From a checkpoint of a small mixture-of-experts model trained on Wikipedia: 16 experts in each of 8 layers.
Below are experts of layer 5 (counted from 0) of a mixture-of-experts language model. Rows are named router (the router's row for the expert), gate (a neuron's input weights, with its number), up (a neuron's input weights, with its number) and show model dimensions 192-255. Each number is 500 + 50 x the weight over its row's rms, rounded and kept within 0 to 999. Numbers have three digits each.
After each expert's rows: a language model's description of what the expert responds to; "mostly gets" lists some tokens that are sent to it at least half of the time. This comes from a sample of Wikipedia text that the model never trained on.

# expert 9
router:558504519453635522467480525535425420509504420586467590504585449466514501580521505441565440451511488577523450487554475558464485553470462546409545516464513542432483526492520585450465502409518565
gate0:458429556582522529522506479475536515509386474550561521439425467404412525464539534620511430430483455577582563480428531506584553482543536489524501507452527472451445499463498522540465383476571563
up0:535475475472530446518505483448472397454512578452553526588373443488494510466488460456524463515469416557489561455470566554519474402570568492518472451447471493504527463609534496475559511497520506
gate1:437494446478548423554545475545473549487458579451529574422527468393536484537522563486391497396483492379498427529398586475455477439534588440486449481502556537398508515556457571496459481527486529
up1:572572506490537506482456483639419465533475494458437487512430490572472541558528504474513450467530496573527520505504519498543508438568462474412518546447501556490541529458448503406580496485613524
gate2:557535529511490483432436503531451488479518432436464519535427596429421513523469460503458524481532436541513486544517532424558532547536586442494556545580520468552444562544571443424554507497461535
up2:485444620434458561456535493560465484438541599428546495438582517499521512453520607469425493505543567514587582512514483477473580438543536442611585474456525484484491441547523569454540471488391479
gate3:570546501492513408533505445451480520429483498603478538473494512542592517435578454517469501493434476530543525443564535565531503478571610534499507523595519443577433511513504526546464495530431464
up3:540484474480488552529517432484516455481489485454561576489496525537450445532522591480549549577475563524547401474442425492473460510580552470451506507362429503434531510468418534465428528534498424
gate4:504538477393545484425506529512583473537538531571577538390510488511573411637471497419550510432513477428541589530491481555484471485527473519440521471535530592499360460477471507604571451470468541
up4:535464528472550422471498480483463429473426468482458523413475463451524488432474436490491508428362454507499576431528491565513472498468518588481538490497534385493465522515579516493465473534477523
gate5:476444476520533584462547477507570545483485396560558470426474530566463474491542535522494552481516527551419573497472522433512438606526422556424532499524549549534493502495468581566496537484464476
up5:515612499494529442584515579470536471549463542466417412540492424377535601446494574530546424532529537464533484533621467544489522518551508558494426524467540460467537549512481414561608447583503399
gate6:445406428467473566470491393501465480514472466536509446621491534585541594573540488490486507514584539593562464554567538601607540623497439408451533548490562548539545510485526485568474444438607598
up6:508421459586519504544533543490480560548511428508466537439489541556631532475420528514483504513579551505610545514479478522479512397477556532580550631550545474531454571496459547468494502505521501
gate7:519497521417523510472481525511482535475550470583595516418513423445543528446617526485542510504481443468469432429515490514545525581589469469619499533577410510596504530568445453442507486404576507
up7:522531500597433466493495435438506470565425460452595484487429408450429475507519482545542488457461551541457617580554441437459464533503518382453511451384425463530491504483506500565482431463541530
gate8:532276463550525508503542504522527547524387507531507514541437392354437500467473634539469438501494444418437466505500554560500450512511519579474475526616569465470396567529461549471439493512507556
up8:478460634468575562589547461507480637498480498411489539435520474572503411484422562526517555546545531474549495497496527509453596479516488421556510454466554410577494454505488464476564438433510535
Capital-letter pieces and short codes in tables and coordinates, such as USA, FW, ITA, FC, N/W directions and invisible marker characters.
mostly gets: " USA", " US", "_{", " MF", " FC", " ITA"

# expert 15
router:528451420481578608526574586500487488549494447451504453506432500539471445404466528491479519511447577521492568501471493525442505560515608492576476459452448550555428529396472566540433502565450477
gate0:470520523530440450415493570473428446485414444536618503427455449551503573542450575517486508427525454557575467401528436513446486418613428442543510523471470406532541515543487512391609456483558441
up0:484470563426548479387641503570527468592476469527472476620474476532511512533608444652504465511504515462547501471496562486547480480507570470489585467511464525474513475490537548488533384388505485
gate1:482551429495505486479509465548516422486495541548392538466486505377467518520591506522614558507479447437483498523608545435513605517429544492509384457582477473472532512532395539454486414485530464
up1:509446404529474462485622503503519513541414446489456532525426412435508526472464454498551548395507521481572552485464478392477438465540534532561559431499513431539468590585455523536546551378471497
gate2:466406471537512571479556389525506493476503440506527537490508436463451492601496571457450470471524494458472530548360596518529463441483551458405494436545422475575540397659518437556505574564478503
up2:504513480429482414487539514504545549537550509496440531570499496507476548569529503554572577504512523537457558443533472503530420553560477558484410419479523514525630541387494515403559466472642460
gate3:441468626536438493429499524442444453482562419627491597487449478520545490444480510457502494577463480563526404483604565585510460449446472440575542557523406456510479437540437457538446499451481472
up3:504440453502560445488548449537500450461530566537532536603520536507527452478509512525511540442444462549449582479465520533477532536572556493552512553487553452426448462505580495470460543586536520
gate4:485532434514553433563571444474448506539463508423560518457415471497506523567588512526495426444498458508475437438545542479457427544501506403363512438504505475544546564540489586497505479521555563
up4:556577521458379523506460563379512528539508499525491511506498553477534478507505540587448510452468531460528518528495470475478563530478555514530546517452494492543553454443415542554618471516506570
gate5:580526453493505654463463434437495414563520575482566490533612489480434474510455518453572549495591464432484530455526500459476560471570449419514619491517512499585486464542527472529506543594482552
up5:421534535479497522451523500475530460525511405529502515472499467526519395413525335545497514475531529527416494578519413408497527598591474474475502412480425530530594470532469483563532472496554505
gate6:524546489470507497477566523458524665550570563516420458527599541465455531512503411407546477436493473555576511438585520535459487508439404506501537569373484551465463547513463498553573511568499499
up6:547522432504550468545501519523401390533516512495594521483397513465395545541489458537480500480445526556494515593450507521546500421455477408536480532457560544487550497611517506432509507539439473
gate7:495470549527542459429623518497445461497573446611558511516550519428557524598546544505469388614482496514446487458457436498623487555488466446504491491462493511524529456514436467487553467466557540
up7:477535474482503425541459555437556440497479586451501505572472512618531515531571523504512444559539473492505556499462542480574526546482557523392503566493553482464416451507434600445537539468544439
gate8:506504514512522526451548464443603542575520437535574543501485475496445504483566490553476463492499435514419511452645509470532540482505447484562567428515457464471457496552372437469514525507500468
up8:576448520411459499514505522482451479431491500547538424598496603454455504500466506519474494557492518533570463528469506570493428428485513433531519476448526509482482492528520519513517476435537473
First pieces of uncommon or foreign words and taxonomic names, such as Par-, Mel-, Bh-, Pro-, Ch-.
mostly gets: " p", " b", " d", " l", " Sh", " c"

# expert 1
router:452424545531515471537448576491454511429475504443419415473516575563449427493510574440503436565567512445509488561548410463539550505526464504465490438515461545479536454503460492470537464542509464
gate0:553533520504453477480555442440477540478493409503462532384485476520554453473454511563423451518482532576519516431467459579591547465557499488418445490465457417495467510396383599491422592521521528
up0:422512558517547586595606504476444522543546508520511493467486491447420401447482574451566453520476448520588481503475471562487523568438477543419479546461442526571527530523551574519565568483486509
gate1:486497497473477512469503511484397445507525461466467492451502387577503544561582407467572494510493466505540469515556574584479514515491497444497579509492497574513470458418450454513519556450517456
up1:562413549566532569582487545424529493500599506440434443487498479490477508592477533498486441491472517506486524538438505485567520462508560539502497516478538494453471444446439447522523547507526482
gate2:456427493383600501440450504463470534447473431560495435565443444570438512508445465453448498508496479439537514428473461490491416524484461481500514502536559578560470567583531509581427484597418493
up2:495453485447445500499456491523549434443525535569420493475436588502594452474553536524499523530480471508544579510521534567465450517527432500573520525429543506594539508477522508459474542529456352
gate3:582473489575493505490553442449469579451567453524510455555539489557458398465498579396456544451479409497451452629491515460432553409539493562587507595500529543382453532545512530513503572477519480
up3:499571411441469508589530531483536549464476508480540499483497621550491546509483407451367526454441510445421487444488518458543501537512493510571582541462460474537484426546451378442518510525408534
gate4:482506493526476472524532519457491444546513407575440466504507500460520433486545490439516486546458560494535552488455497471544569589500459453610483507419550489428505503452493542555393574467595456
up4:538589472555542506486555528491456508490609486569497491493519547548534532558532484526438356590467441540529437513493493462447396447446424538435531445501526495584491502487503509486518483461536484
gate5:502455443537412443492468519471537504417517504582467499468438541538454452554503588550461531491439512496523482516527452453610465458491596454501537433439480384549488548512490483532468451435463375
up5:575488523474510543461383454534504505481459504426512493468527477518447497403504462535522527457535509619492538507536553434363442491469513506510634546492447475489432472588514527626492520531517524
gate6:535550461399423677546504481458516532471537528445476439492506451554514545360432516470519538458420513490506509435587474438428505478551517520510514551454374525405488447547376528559500518462509364
up6:465612519441557529483433502428532541491568404396494512632518502445494525578564526479526455413457444521534565536547426449497423546583447506579460495448492501609448542467475594490488452395557578
gate7:448462550532498504468514459492478477541566432569492470485557465516541527526476563509619490525445514515531412565535472509492513568622424538541437463534506498401541487625557495480434548412498548
up7:403493513488466493436433468494432457396632453603501476472485532502514518564534482419514461490453405461448566413527530517419635589462435517506605509438514498557497540504528458586537519515533474
gate8:493511476468491428495590473410443518450583545439461437552550425452499425595465471545424470535559427455438527506465530519485491556571531504586491472440543486462552495586334435436450437461420534
up8:498458516397605484513465510471480516516563461602471470501469632432512575492531623561496538541515517536485481525494441469467468467490483461524510506532438470503625469521480514577643528455466530
Auxiliaries, negations and pronouns in running prose, such as was, is, had, not, never, can, she.
mostly gets: " was", " is", " were", " are", " it", " be"

# expert 2
router:547531570476495383497530456525491458531485436504508504411523545553577577568485467485406642362501527502568430529553530576506493480472462476504537516532508460535568547559452424507561468432484480
gate0:496492550484578491495499525487487577445487574530548537485458466509545532444440432598494471546518495536550506527447512568517517487545495498378483532465464492499525589544512564443420482525546532
up0:512526536595484573468443419527454482390561488434523604509417551427516551480474512495578455603528454392446585514474408476447476400619446506471428382442449449496498512471463438489529408437566531
gate1:509519471540552502527472506584485452456485441467480422563508547544481483418456470489446471521471358487450478413631512489476462507431516521400473395456506519569402472471586536548474374565443406
up1:524458419499486564527518562482499571531497602523506496504433457565393395504553509518539534429551483405491456449503547456508489592390493563534552463559493538507530444524573600552596540516455464
gate2:557485489509489511508563448477433441548515512444417499471518447513549480502525421542448464558460550473575430503484627561450548545496506493485416489461575544433592483475504478524441523551506486
up2:470564589475510522501486435488416466533454484601467475538517517407448538412507532484521470514454555471536461640506489534490610518515435527484563557453446538513542545497509599639567497430459509
gate3:476453526454592483443457526522578444450561600483467533596462491495429490521564477452550511454554501458437534477514520419506421561491447463438642486454465484515501529550551580476422528570483436
up3:495490545515454561531480535481626398545596497458445515430554470495409580568474510492622545477526468415430494472484507443424451416490504491500493503482417509478546419516535465510442477488443591
gate4:481500472465433453534548560562463482500431498494529575508479490510543580489532592454452446569497508462593542430522511471422553491474427514529491450459481427386589533528438448466530533635518471
up4:476468628482513429571403558512481461506552517514515570506432474456543459402563476544493559556422597558506459461519450504508516457556480530574511486501562475415355507546482481506490555473451546
gate5:416544499468541430527532568547503529467534413523517454553448544455487463436419573480541499453508526468514424519546539445482602486574471506481490555457455547492424449327681452546641408481427428
up5:521448526465417517515442535438484593420552569484461473556473523459569592523522479410529512452540492504511487477506535551392538484513471534493531527499517538505500446576442513575516478481556559
gate6:529500484460505511501499470488452420450515466528524544621587604442537508450532566563463497490667461528505506442385533550436475482572444500464430411549472434442542589486474528561490592430507446
up6:539539443561506497448556413580511472522592522435517470635512532415491563608511555442479459466478474580501478514461432524495563432449427519476463503492406374500516562520535473503553502498474360
gate7:427525461481507500518560563506480424483543414500552483457550475447469521557548453413473476510515544525554503473478448533460480399464532457536497521469452574512432493497531387416476445491517569
up7:560480435476446590528457411449461378460441463556508463471500593516421499463465572489567473464494537459452560544491579509447520616535544499462515469538523517569515362635474586550464474551548551
gate8:541535458459543436427515494477452451481455561502498471401370461557416466579410466456528524506433517604559576509472471550445537545582446520620452463490433511584408488528594482476527525560447448
up8:524468537497596458532604541513486538526507529480487528503507525384509549484539525503553533477441487415527351563537487507439460508424585506452483505495466485410568597500429478554534446390582474
Country, state and city names ending an address or place phrase (States, California, France), plus closing parentheses, percent signs, quotes and units.
mostly gets: "%", " States", " France", " Canada", " Japan", " kg"

# expert 12
router:450567488523492455541485525537482606464457595503541463521517469429445435568576500448524506580591507438433552461448414383523520475365541535519524508489538437470537446523434367405523413491557523
gate5:507498501529510590414518495462556508513540437538464537380558454509424440427511532562502412501510517502523580542489530467503433581547464518622472547524497579454479420500414532530460549501492451
up5:488535371462507448531532457486438527502494472548494512426481498398567427515491480502398498554553496487442408361558409507545493432530465430547435452433524599536513510530435404516514463465507473
gate6:465470581442518506500525486532575536441471542554524569428547476482350496517555449602392556508487467479504563480529595528450563410410550468499485535405458501544501553419600482571421426534455528
up6:466468514553550514471535441476486459515436525523589502506439416561463487468502481519403401434509449458485465537505425443525540544599457485541463467418434510582520536470491603432439554380579480
gate7:455584536431492469440412528575534496502486468535501520521482564520462504541422540386514392547580529479483507420491468613482530537515483422403508540532538479491604479477448559457424544543515472
up7:486424574487544534521549512610564491482467672507468540447479543500473560468513643494525518524512473509404513605496545532503477422464528429501502473499495449575516512493559549474425501495508505
gate8:471559533437493523450515498488609496520528523505478489422454536537472517355569515500573483599543472512436445552445398468556529502432419456478492526512475479495533473563491475500448436468597475
up8:482492506508567481537485401588535610588484399572539518506563548462535476504512510487507487428584407520625576463490508461398447440424461479416502476519559447472493516523550471499579501513457530
gate9:440490463498486493436534503585561604479533548450527503532600501480628452463496499490475431484469493513448480564539439468499512503436446505460452466567517386439456496518461439431477463537542509
up9:517436490563380461435440527462467516535501432487523539481441603511557521457504520508570462402467423466439508392555498410549498478477558493520476525512538473422595516499482539486522553424505640
gate10:525468582518540520515500598434485449543492488537511503539511439498565393517423519474428455438431488437481478516489484544557548551435504480437444491528511390530503529472448479495490583591609551
up10:441560481466481475407492536477521476470499504473557512538495548632493551579459556496517478470535452556504493462520545496545534514561433531399449439554522571452482492491574490512490506461399488
gate11:440456461476369594484457405500543411532476509474531518602477562451525524530449491629438498484557536519554596474492423473544605513534532408512535517492445436542532469491541470582506487507523491
up11:572540466469521588533462550548496505496520519594542465502542520476512585635456489555492534468516542411493585448541541526403501588632556442563483465467510509479506432501405516470518436497472541
gate12:524542431460529565476487543491387551511437513438526510435491502503488560563560443489430455493574560473419424556478535530562483479462456585407460505476588489568464452489477540522589473451529538
up12:509445560479537455510530437552529478517532509446589462524529483487535418541477604528505480497572449517506547584471548484405459388504485488534505568502441483418515414566490453468483500579511465
gate13:433571601441413550487464453449613528564530617463616509499468387504440446507535417539470536442553382442439468442423590437396461507545527453521578523409467488488478644506479381478511405473532589
up13:496479500572544454538395484539486522471441461513523461550562541524436471474558518554494482421461493490518425497523542511566522651511555436546586512544456496533396481496446478440508505609481459
Verbs, participles and particles in narrative prose, e.g. made, released, won, stood up, found out, cast.
mostly gets: " out", " made", " used", " up", " found", " released"

# expert 5
router:511522485519463484522435477581471400551444489461576404541551552429450477592565511424536543461567556568465541424468511432465501434521478534467484477568552489511553546538495389470472407547486469
gate0:457566412575452518524472534568481534479491628489484554545503470526466531476449483490521473459476555431395461466464425495492584545455498423432610494508444506379474496534480452476489577534529599
up0:412458394547432488406543431456501546511568503457519540541468515477495448489419464468511436531481440487563422544539503446476505508555522420506474497458574521575541442466600535465596474496478447
gate1:432579546480499494450442398551501412569543545539517525563574518516574520414533498494428558545530516565480553402541435551594453478437474458494547544440476409435509499415522414422536499490536482
up1:513460567559495533533413528545448476452537493587496481496550627440463496566544523440500582407501471453553403574519547444513484551508505465504453480478583555448421419555550563482518464413641528
gate2:512487511539594450560527422456451501524480404467473553587455591543523512495468457473444442584460444589533468469524524510463467462487566482564558418498438455458474545409507467498452492465526499
up2:561518570507501510430600522552545437524520552535508477386450444443493527515515440527460458548522424526447389512455594477490423460510532532584546480446550440509463537539522477487488423407508586
gate3:479437475581543482549537523559518565529539618468568497469443514519506443442519461517440454488464544529501515509445538505525437451518450481442457516465490536454542493437488520461454410527530555
up3:597486483540534386450397457462472586487495442512553561512472467473401548461381481501565453510516535510527488462518499455538487466403426469506522490505499498534497487517494467435485475533564594
gate4:574497481382501408547539461482490466546522426414531576514447482493534548577609441470495406449479545540491488519497423520588550557442430475586519475505504493560466550587508525599519553478525540
up4:436544504474496522569494546561451457551611464496444441486435483567520473521545481474430451473491455464459480502570476482503519561550535585412533515669560504582446481489511539465433502490497407
gate5:489449472458603498565524527498547502519496543468412528579493527405455540573519537489534498501546509481471459552481512411563483376485491621508550513515490597518595547533449518427506561512374475
up5:456534507559496488477525486494498590471443492474453480501539500552541479464572467466467480432529483554450424446458499496420539574509540471470509465432450520575427561458499425564551503475534592
gate6:538517520564458485552486626502515429468465486559482449543524531517493484526472440476474454413461478536434421518407464514515515533515547536555564449475449470377463562575415517497515515617581543
up6:491504511464460515623406358530594549518482494442520596532539471541598498512527402511452507573545572492564476479526489481520426483580506485571490493378461432538501601500591431430542530494494539
gate7:570441474538485513375596488590487511476482451425468625440511473352460491526540426440534522506557541529538427482493481472530458454476513423406561433420597493508492548485536436395438521455509556
up7:586433428553506496511463550594470502561495542579523408503523438407562438551478567522575544534454475492444512461428528546577471463514462456556537509562556461463439561450529509513446555516530458
gate8:488538564416465526456475524488514494526477572487497456506562486593462428398398531467497548453459525503487540492442443546487481476520548564409563522480546486523451465476578435461482604524427542
up8:545574603423544623441418544600539543564448422521459485445471442540452578475544546519641439516576463584496494508492479592456527491413449524590482546444573521497524424496484481572422508460484459
Common nouns heading a noun phrase after the, of or a, such as teacher, chain, centre, School, government, patients.
mostly gets: " School", " government", " University", " city", " community", " area"

# expert 3
router:475542471551467492510532491538457467536527598585495477479440540396395605457497494530474550495478421504524417541510546499509513478489486460596501538560532516470445411604506521649470507469552516
gate0:564555467538496467570525564486443457557483517542446478553564476435401486345481638522447558450583500445523562548457582483506504528429569569493436515450587483534511485606523517535493531525542500
up0:505488436558373493560549518456495557534517562533377540465466539458489480433555516559495495446476451457528464524411587537562549487391528405483481536634461469438392515581659479463389613571543426
gate1:558543461539549455559501538508525534548588528495494515465443501465533420569487604511504519502507551590521553485473448481518437425498486545496499464527567547502409543569510537460501542468614454
up1:532531516503593469399455513536405497599454538500480496492558522472394514532450550486449544518401457464534477488501488468412453552478426393553390467597447476444498419450580574456466533609414508
gate2:502488495501377463416538449548431607456393460554531469517522474471517477464541471442463483583534582433552544439441485477583430532509461459449531567482529486446466445491591541428420436513448468
up2:428499584460503514712542590456459559473553591548567537385471488526520480567529518449593443550437467440516505506486494448508476451437586464532397509504539544463390476455519434438463527511550539
gate3:428517501597545467447486443535517560402491541511473569453572558516476513501466561537558525566543479487440411463510522453543529503482468449464462541497466453460483385479471527552614536443441443
up3:451521485555497409505499529500494561526514554522428506461437451420484500553606553524460511496571506563522573519462495481579463498513531573598429526517630492520480509489563471500525413481566488
gate4:559442406432508423521543521592524461550531453440500470495432595393429529490413557517422470586503490573376488503496490478493533465472457492472479436475477518587598539478499380527619428432652550
up4:528410539535571567542471355450485625539520423472482567489546544555537517554470519453546518516495456581529469430536539401535446478443430530498513540462490438518519438429586407509535480450569469
gate5:462486568444467485538473469487430466582498506466523596598458498617484527422536459411522459484559404525545588395512473528486446455523489508477535420520418534409397541610484425480512497544408501
up5:392590487466509497499525527454475485500524462573439386511469539560557448488533477543546478548600479473553543378423496564440562478448504550560553505442526408563534484460341562507532536472457492
gate6:491531600456460570458501407538460428430491459501565607565531554554497546484572446477502445506548536479468472412443598477428536500567491488430556363505523461406561505454452546452457422503454554
up6:574519525469437402553506487440426529498499551500427481533437499447465484467487511394437505504567528453509542512474454526537421552394507471574481440488477497585494502424436573426423587475509564
gate7:513564495543524479400493556472487536532498570580562489498485496507610541547476556545456548495475467502499492528509494495463443514483552492429561438527503452459565593539591418523435452553530507
up7:461501484547467558482414514496541552500438511429577561532460509447399549565515454522440528522507511595414452466571503491489526395484510519573478430548492467518508519563487536501470419439392403
gate8:603484533594580493507521549674515396513493483544450499545440516525475578529478531441513503426483488484472505517516548433605566535521492517474537548501439478509531510490417501541426616438441467
up8:501483487510452499503513484582467509585461493519540550343435518473420527606510498529442429486476516513512550513515533454416623475549527530591549467494569465477479466460469532552436484455478425
Pipe separators in sports and statistics tables, sentence-final periods, semicolons and degree, minute and second marks in coordinates.
mostly gets: ").", "°", "′", "″", " —;", "\"."

# expert 13
router:551508468574425509487485429514539484566527443433505438517534403522467489478492529618531467525512369554486464512525503438566486502536426508529523432481464483486417501516387485495515582612547512
gate0:536507526531508414413500443518425519562449529586559484568408461386532496434458444482500598565399516553410525474503523533499473483438498495458447539562520474430433494495432482521498504573460440
up0:504443534508471538513458505474529487522436422517430529500500499549612383499585492522523488505569462544504554538605466497512443493477501571494577534530513514492510482547575546507426487402462408
gate1:528580544568464524459445491458507536562460434544421439593600484548588474507472457490534452488438502539514477415484493435472512490464508419496509505543507466466409480515477515533432516563536461
up1:496537364538430534533462483513543478565410425459555465503465474510519538618468570572532550446541509539507546552522417442468469499571436598501570465495566512459478649421531498487609601476431481
gate2:474521528487514565505451538501517502506525497514572487565585497481372562546427564524492491459428503496587547473510542551524495597439606471405485413471536496463534481508493575422506525484485379
up2:618523522519545533514557478473516494520451540539525466418529441500411422549550532465510513539429639546511528444531585624580442547531551544498410481524559535451595537527390556485530529516520470
gate3:502426517487481490477521406498523461496513618485560462439369468525410579489506491467420502481431510432474479555549469497488414530500478496457577604501487585566429449571499515525514495445514598
up3:533545507473461511455580586451487508529462472572443482488488462491533438473500467496540511402513572450433497533429574430515369619570438421497439413517556386519520555510471493403471518495484542
gate4:523488548413544524440499586556480424435515517451467506481439515457469429413534455477562527429540517491410521459463486570576401487510512587519587577552547481412530490444551460445576557557621563
up4:509415391526488661410530410523443486462496563429466435567489524583514527416521554504487625475488520388509496492495587473469478493482536531506588487459507599458492484429552532457436490444436416
gate5:534450385471546501503417493504469526528539553442533468495514499535458425549480501597534505565462556540446489428491468417513556401534455606466464571522520457481552510374470496541485489551457527
up5:478545448526380537590537552455532603492506410505609456422464543511539514377556490507523571424447478604451472535481384534478480468533519543441562480466490485479514514483585531465482535548488508
gate6:474611402526470465546521372512443433531494472570501584494495579529416512593520447494546539509525527483487472460501483510512452481465498531530478541471569545474466395443513481484531496355553441
up6:563511532462574470509438559507566495526599517552505439570453519568527455444498617573523524475556544462373504477590593448515517477501417513474520492497570481524372429557563558429505445478434425
gate7:525447489446437511536424497503494486428440529418413473528556380473423462602488545493460457545599495424499471497583536502545598520468512459433461503496560491605460386520478442521490497461507492
up7:519446596526547463475473510529529574465597607513453499414509479548516520530529550530442516583443585540526493494479479549543464483468419534477523554526575491440554452500495478522515517468560501
gate8:491504540525500450507524481471561481467454488500423475548551441572515516528400436564507450575505618502492454492456454520479477469491573499565518546506444525452475465419558544513515500440547486
up8:401444510440465550534539485386445558549486517478511456502591532506527438541519550536407542482574466527480472476556570471412536533502446479401554524476490406352444516566510437427551511520463508
Commas, and, or, but, as, including and similar list or clause joiners between items, names and clauses in prose and tables.
mostly gets: " and", "),", " but", " or", " as", ","

# expert 11
router:429514513521490571443549450401557518442513498493535482599453490449584529553398487466446532505474480465593373478447544551473482587575491548512488515445506446524518515497537467460488569496415474
gate0:516460534552540513525444447510419519485570519415509533529492462543493449521523520547516412506513522588499516502468570519554525511520570439525454486435479639509406447525516504474556440524441466
up0:521510526503466501482489437479534452509495577458460563479506508538504548464482477425434495455457459433548490528459470473409573534514472520630463509530484528496488504497526498401495530499504454
gate1:433425502502448499452466404432514453395492559537442506555552619492527461419531505490447489526586422451499523671520509491534470496399485515514508607471517463486377395455550495517480577506409575
up1:523465500496582503393584507568473444608566406586596462438429484473464473532484523552408465450598474488541494544521473445468505574481574606474506458457568501558543481510517589547446337456507541
gate2:495497469546394439471468484522460479509584470559455540506511400531531558473601463583488493599533392443418522577491547632528410546473478538549493518624440468615521525427478553544435578500521483
up2:520561530457531485453503514519527489603491497476487490520492492564467544561478493459473551412475486496420511616569550587499537484457526408420401416414401459520506532560438484496451486472492553
gate3:503512603512539571594455418567548600537410505422483528391427519395423586551560534469532458548501457513422423533452540439566439566511518444503535455561453478468541479537534511485509513458482489
up3:449545528482486471591563485504417484401458515576539482584468429504425443467488461558457430493605466503475485601471507562570511422426415507406414472451427504502593558493453513569509468467476468
gate4:446596505482458621519421539617392490417490493578477500485449423505535526542499549535589527481585404483425396442538455593477578462496459505509519587476514442527413397541494583521423441504413445
up4:496553450521485479512458575479502439422480407492507545500437520543505548424503510546410535441404488422464437502458483487605458559504469543413501562436565475404565559395531546504499529574512447
gate5:466416483503521437478546446441506507458553500502504618578520573558527578579457526485475498523398501560476560528507537514406471451525493401468464472475561504478522443514517538484457428481452487
up5:558612505444522505522487493499465436591541426517454562498509444492487457441587518651522544444500488529501420442507574569508568434458495524564480514570580504551550531570542541605471540501517455
gate6:480529494515459503499477507514418608547446455526437576476440555547551520534458549500460474540521509522541556509494516539554450479500655423592410429452452467471531448462500512541540545517447565
up6:497472455482545466492596547489511557507481512460458424517502457481523586545473533463479515489438494648395438481423532545550478409466530484500586570434418570481555502530474516490495561611536470
gate7:530523523506446402549493443482483436468539432454459396561486535579453487552530418538441514512547482530520505560443546535542497500492450556558545363460516579456567516463512465483481503462529484
up7:541459551529525574489563477486596606481508360483463447492449483487544551531531510553449545403599475515496459512366443537456518520531476474516601467486504500407467529455515546475545480541518489
gate8:397539584494508492555488535472490518579451483433503485488504508601446541526468586480441588529473475516490514421472439437501550468486481509462590471550540532515504536530571525418475479532476373
up8:550474410448489446533527418560500537453535550501341556503455440458605525493476545535526514432550611439492486539573533391511545487462466462613541529534493495422470469560520547497461613449546492
Given names and name pieces, mostly in candidate or cast lists, such as John, Peter, Stephen, and endings like -ie, -kin.
mostly gets: " John", " David", " William", " James", " Michael", " Robert"

# expert 4
router:475427485540466493507467455465506520481498481541510479614524598442510466538466489445491552600460581560551455415468490425483511502586575554438487514430591553619499511463557450422489470550489427
gate0:566488475509478499553473462451519500433580587587539423522440477469427425505475608520474583368467429563539411439535444527530454483459515510455461531522541451539526522479499479529491557569526524
up0:452610566491475495482526435353488584450487408455560493475557543522434555576539520511597515494483540533525516465500434514530446490431440518470565546424577556494507510483514510519515436516461497
gate1:476508496531510426416433526557493465501449499530468521519505547510538554475471492446514528531491449546545544430477340486411418529454527593425466468503463558493541582424479546507494493458554587
up1:544473524498482557485499384409556465592541545451436479435524466441491497441494497469548613479554481520522468482560515463553561558482585512534534516446467617446433482466547531422522519560565462
gate2:576524476546500469522529556458520584493522528511453476539463480575629454506534520465417529491487477420417431472540536515577500587524524523474524520544489420443443522476523531452445500536361499
up2:562535525499525354524511448483536561454414427511441575485463473535448475541534524562460539513461442520534519517469461524446514498522503448562435425430429615472470476487568510517468466456546479
gate3:550479450549478454456543572554467492411418484577527618610504504503507516521426482458495489541507626536479488559589566459563477415513517429503439631475551540501490486442473558570516496435451433
up3:448550522473515499497558568568424516533521513575454581542412516516371505467441401489464460439502526567549439511478456473448510473467487481427509531525458498447505437491460573551588489457511524
gate4:504455533437473512449513511485504537394476510582508469570500476525505515545536472539518623487585580468536594514478516462446415480515479501592426464544552538434564471548409491419527414477479504
up4:450508480501490573456484409515510519407626495439546546490460446435531440596391607491424473487467521522451424427453517516428433450529422542554471479544451517429558553514483562488474513522435451
gate5:469556515571622541471488357491481531545488483445561499544490498492526542547526549399481550539468558456494492546526457663432493472532507499489501482547481555508523479487507435533474489471608453
up5:473474479426519455510440491531499457593533513544678448497435643455513516503510491500509489445601491485460515591474500422479419515521414512449520519515499479446493438520456537491538542433500530
gate6:435523472483450504510517457510433496524346534533496498513389507410520478502506430529442522476506449538472487452494504580531534517547452488495557467381510516501591546514552434482500552480510528
up6:500471498477434502516530417423441452561461520448535485509511525413504390554526531529435498471557550576509468398464523484551571523535435470577555478465454463392521495479483539545467551558480523
gate7:570482495381500602553512598533404497566590456489470556510435491521519493463588489458588450434572448457518476549494569407487613593534469469557593519526449521381435454525480452538628535454510398
up7:486529543408515430516511514440535496548449457506525438425522560658550539590518597459537501554494476486555510506494494588546407569516541565473434531475481503509461488530470470535541457512505487
gate8:501530464551562539463541505487472532534438512546510502401474546551446407495495518597565436547488464547557525517499495387498441504522484507525436529494509396513523559428436436482474518552419588
up8:504369547469507577523619442468541575508539503507490490541471534542446549552498523495538477465463571478580472601498491455461444470513496456539608403538447481461503449551447359435487462446534471
Short subword pieces inside rare or foreign words and names, after a capital or prefix, e.g. Lac-ert-a, Caf-eter-ia, Sp-ag-hetti.
mostly gets: "zz", "ut", "ot", "|---|---|---|---|---|---|", " Air", "uc"